From a checkpoint of a small mixture-of-experts model trained on Wikipedia.
Experts: 32 experts in each of 13 layers, 336 squared ReLU neurons an expert, a sigmoid router, a shared expert of 1216 neurons.
Below are experts of layer 5 (counted from 0) of a mixture-of-experts language model. Rows are named up (a neuron's input weights, with its number), down (a neuron's output weights, with its number) and show model dimensions 0-79. Each number is 200 + 40 x the weight over its row's rms, rounded and kept within 0 to 999.
Before each expert's rows: "comes after" lists some tokens at least twice as common just before its tokens as in all text. This comes from a sample of Wikipedia text that the model never trained on. Tokens count by the router's weight.

# expert 22
comes after: "\n", "|", " |", "==", ")", "%"
up0,152,166,236,218,174,223,135,244,212,200,153,199,168,80,236,226,176,204,188,164,162,164,158,155,243,195,195,192,188,217,158,200,132,240,164,211,220,192,159,219,206,141,229,199,186,142,185,179,137,131,102,200,243,229,200,188,256,176,186,178,274,215,194,199,270,206,180,183,202,219,263,197,154,213,147,182,213,198,181,223
down0,145,221,206,123,291,238,293,173,234,155,207,187,212,132,181,268,218,239,207,182,160,177,228,184,179,231,162,159,291,203,238,259,270,169,184,162,197,183,217,180,180,194,186,269,156,147,193,203,184,219,207,221,218,252,232,143,186,183,107,225,219,237,177,211,164,207,207,248,164,225,223,207,217,192,197,155,240,191,264,160

# expert 18
comes after: " the", " N", " The", " of", " P", " E"
up0,158,185,190,205,176,225,175,174,193,164,183,227,127,101,278,210,185,196,138,171,178,163,173,133,211,226,209,189,211,233,154,180,134,243,159,232,188,187,186,196,178,147,225,204,172,155,205,134,127,142,108,217,203,188,237,173,237,158,172,221,228,211,143,200,279,211,177,234,205,185,200,181,161,206,171,125,202,160,273,196
down0,162,146,176,218,198,174,218,286,222,187,252,262,207,218,177,173,191,224,113,214,252,178,202,186,207,192,225,218,210,210,166,250,220,223,135,202,227,226,215,203,114,176,134,162,152,178,171,179,157,200,129,171,201,241,180,208,240,228,189,241,210,138,183,160,214,204,200,207,224,221,273,213,201,197,246,154,232,243,187,113

# expert 27
comes after: " was", " is", " were", " be", " are", " been"
up0,140,184,163,197,214,231,183,211,195,186,216,179,143,133,283,197,151,201,213,176,148,249,186,144,237,222,196,162,249,241,162,181,158,273,238,252,195,258,219,204,179,168,204,168,166,148,207,144,168,169,124,214,204,221,204,201,236,189,220,232,260,204,175,201,303,244,188,208,231,229,227,192,219,240,157,146,182,176,180,199
down0,166,234,222,157,175,238,170,148,233,168,196,236,171,193,243,240,153,180,121,213,178,173,104,186,157,228,180,224,208,155,158,213,200,209,171,243,271,194,205,206,117,167,201,261,179,152,183,164,204,205,187,210,159,165,188,151,222,155,184,205,257,179,115,220,233,214,194,308,222,208,242,87,216,201,252,185,213,222,191,215

# expert 8
comes after: " |", " 0", " 1", " 2", " 3", " 4"
up0,155,166,220,201,152,252,88,216,207,222,242,211,133,114,243,229,196,198,212,153,250,148,181,178,251,192,208,224,229,276,193,162,147,262,209,207,188,179,214,139,182,171,233,182,189,219,206,171,192,141,115,204,161,187,229,161,267,216,215,193,209,197,182,207,286,203,172,201,243,225,177,230,227,255,189,165,212,187,200,242
down0,216,237,227,122,175,205,247,237,266,161,198,185,229,200,224,209,194,233,145,186,212,190,179,179,202,166,208,168,178,159,189,240,258,194,223,235,202,221,226,184,202,238,227,211,204,237,192,149,192,267,235,179,186,164,239,166,244,226,184,190,200,199,179,137,235,205,196,144,203,183,218,208,183,248,181,246,189,155,180,194

# expert 26
comes after: "\n", "-", "″", "°", "N", "′"
up0,126,202,218,200,203,215,152,211,182,184,188,170,161,120,300,193,190,167,171,220,162,203,141,172,279,200,194,174,226,266,200,174,110,294,215,237,212,206,163,183,169,169,229,172,199,173,221,149,130,132,113,252,237,226,193,184,250,143,253,174,246,189,144,219,248,199,178,173,222,202,243,194,178,185,176,212,208,219,224,208
down0,202,250,233,251,153,212,201,210,220,210,240,181,179,188,211,225,193,182,195,265,165,165,208,150,223,280,225,209,190,182,133,176,209,231,117,212,174,200,275,181,191,144,158,255,205,133,228,151,173,233,269,243,130,175,182,184,198,225,184,234,173,174,177,217,219,238,166,233,200,220,232,165,130,238,227,210,184,188,194,134

# expert 15
comes after: "\n", ".", " However", "In", "==", " =="
up0,187,196,197,162,186,203,159,199,192,177,202,193,135,132,220,214,199,173,188,178,135,186,121,146,266,164,204,172,211,231,182,150,143,272,253,212,206,179,165,213,170,177,216,226,200,200,245,151,105,146,102,219,217,210,210,210,242,161,292,169,218,232,159,230,299,193,179,172,241,196,239,203,246,251,157,118,160,206,183,207
down0,186,242,173,224,203,151,292,185,223,104,198,122,213,218,256,259,217,279,137,234,244,153,227,171,170,259,211,190,256,229,187,222,223,251,186,197,174,174,231,236,200,208,180,216,167,203,222,236,154,201,147,244,176,133,105,169,158,258,155,163,212,156,159,165,223,211,209,286,181,163,256,252,163,259,205,208,226,180,268,147

# expert 6
comes after: " \"", ",", " is", " as", " =", " ("
up0,113,182,196,196,140,230,141,211,178,190,204,203,121,125,251,197,166,173,187,194,207,187,181,155,282,233,161,164,215,262,201,207,155,256,210,241,190,184,214,186,149,187,221,196,210,156,161,173,174,139,126,187,244,190,212,183,216,199,196,186,246,181,174,199,271,207,155,207,244,188,203,210,182,169,193,174,241,173,202,191
down0,192,166,152,213,153,150,146,221,198,224,167,196,192,145,240,191,190,236,252,226,162,150,178,212,260,163,215,201,287,207,190,190,205,174,168,164,266,240,235,170,100,210,219,191,189,152,167,176,251,176,177,197,268,185,196,236,150,193,159,167,201,196,161,119,232,207,176,167,162,133,215,191,175,177,169,148,190,149,214,216

# expert 17
comes after: " and", ",", " in", " of", " from", " with"
up0,126,168,177,203,185,238,173,250,211,250,241,176,138,110,247,234,177,232,205,201,188,209,190,138,231,227,171,166,206,286,178,185,110,253,181,206,171,197,179,161,160,170,224,228,195,177,218,179,160,161,130,175,213,203,226,180,229,164,222,209,238,182,167,143,287,204,174,191,208,166,208,189,206,187,179,105,183,192,247,203
down0,147,253,194,241,179,245,210,259,235,194,298,189,237,165,242,163,186,269,171,182,219,199,135,201,191,232,256,194,207,172,198,196,212,183,243,214,263,116,254,228,176,195,162,262,153,193,155,192,222,223,200,140,170,163,208,230,260,231,128,253,184,175,233,156,226,201,154,218,180,196,247,181,164,241,179,151,243,111,174,194

# expert 1
comes after: " |", ";", ")", "–", " ", "|---|---|---|"
up0,174,204,226,173,164,248,186,200,202,179,189,222,120,131,251,258,199,223,164,179,197,181,154,180,251,162,207,187,210,226,175,196,108,243,195,232,230,208,172,199,168,149,226,197,236,159,184,164,124,133,117,220,214,223,186,211,255,172,221,174,264,190,183,199,286,211,183,195,240,210,240,189,151,195,211,170,221,217,205,210
down0,146,263,193,205,179,222,247,152,180,219,212,173,237,139,213,234,174,284,181,174,186,169,212,227,132,240,136,87,205,183,192,239,184,150,165,162,234,208,207,216,248,186,192,189,191,137,136,182,204,195,223,193,205,175,167,155,144,215,179,209,181,137,239,132,228,265,180,311,214,147,200,199,177,122,185,226,157,215,210,161

# expert 11
comes after: ".", ",", " that", " but", " The", " it"
up0,141,190,220,184,174,216,103,220,199,218,203,152,109,97,242,199,174,201,239,165,168,169,148,156,246,229,182,206,173,277,202,164,160,277,253,177,226,184,171,186,192,128,241,139,181,194,191,179,144,127,145,178,200,197,213,188,223,222,265,168,256,225,162,194,300,232,149,232,223,227,166,183,220,224,181,134,210,165,217,139
down0,231,201,192,138,227,127,302,235,136,218,231,165,182,142,253,143,213,247,203,241,195,152,211,204,175,185,254,172,270,163,233,203,216,237,137,272,202,166,198,245,174,185,268,145,166,196,245,159,164,189,255,203,231,238,186,207,226,183,223,211,165,197,176,174,245,188,259,246,163,195,265,265,203,273,141,209,130,121,214,207

# expert 19
comes after: "\n", " (", ")", "born", " He", "),"
up0,95,180,200,186,194,237,154,224,160,202,261,221,157,78,280,248,170,194,183,168,198,159,187,187,254,219,201,179,195,234,148,246,132,287,178,209,206,235,223,185,139,148,235,176,227,192,172,154,186,140,114,195,186,224,132,204,184,193,199,187,257,199,190,207,312,205,161,184,270,210,198,166,213,221,168,158,190,175,209,211
down0,234,197,195,186,203,177,263,191,228,208,229,216,177,206,223,196,156,249,248,272,216,237,198,113,227,195,282,198,143,242,194,248,154,163,250,187,228,195,136,242,184,281,173,230,145,170,218,196,222,211,181,210,175,141,216,233,199,176,163,169,238,194,173,191,207,200,208,256,184,144,164,158,237,261,129,131,280,165,139,212

# expert 3
comes after: ".", " to", " that", " where", " had", " The"
up0,133,172,238,192,211,219,121,240,196,180,155,268,156,128,236,233,221,222,209,187,223,158,166,207,273,230,178,193,198,249,221,180,158,247,233,203,195,203,182,221,176,133,247,213,198,225,190,171,163,138,108,227,231,185,186,213,240,137,239,203,294,184,199,250,296,225,142,181,243,230,213,204,221,195,191,175,149,198,173,195
down0,199,175,168,149,247,174,159,219,160,129,206,230,162,222,275,125,133,250,153,235,177,180,213,245,172,267,217,229,186,188,193,247,194,263,208,238,141,186,214,154,149,169,242,191,156,182,174,185,215,146,177,232,213,190,136,203,207,210,181,198,179,191,142,192,237,125,208,275,238,200,275,192,257,235,175,216,141,215,250,211

# expert 12
comes after: "-", "\n", " (", ":", " •", " Born"
up0,141,231,234,250,205,220,90,191,184,177,182,223,94,110,288,192,212,166,160,179,174,176,166,167,287,206,206,179,242,271,179,183,139,274,213,232,186,191,163,217,178,142,229,156,201,197,202,158,148,134,122,228,228,183,150,215,236,164,257,179,228,194,166,183,303,213,194,203,222,184,202,189,215,203,175,193,194,188,229,200
down0,192,182,127,218,142,147,251,236,182,159,216,206,191,167,162,136,193,187,164,254,241,181,215,200,187,211,287,168,240,158,196,213,219,139,196,300,254,236,191,295,164,223,270,234,117,176,226,231,225,206,213,187,210,167,209,171,264,168,225,231,303,156,172,153,200,216,190,296,165,183,243,130,193,198,225,225,142,167,186,201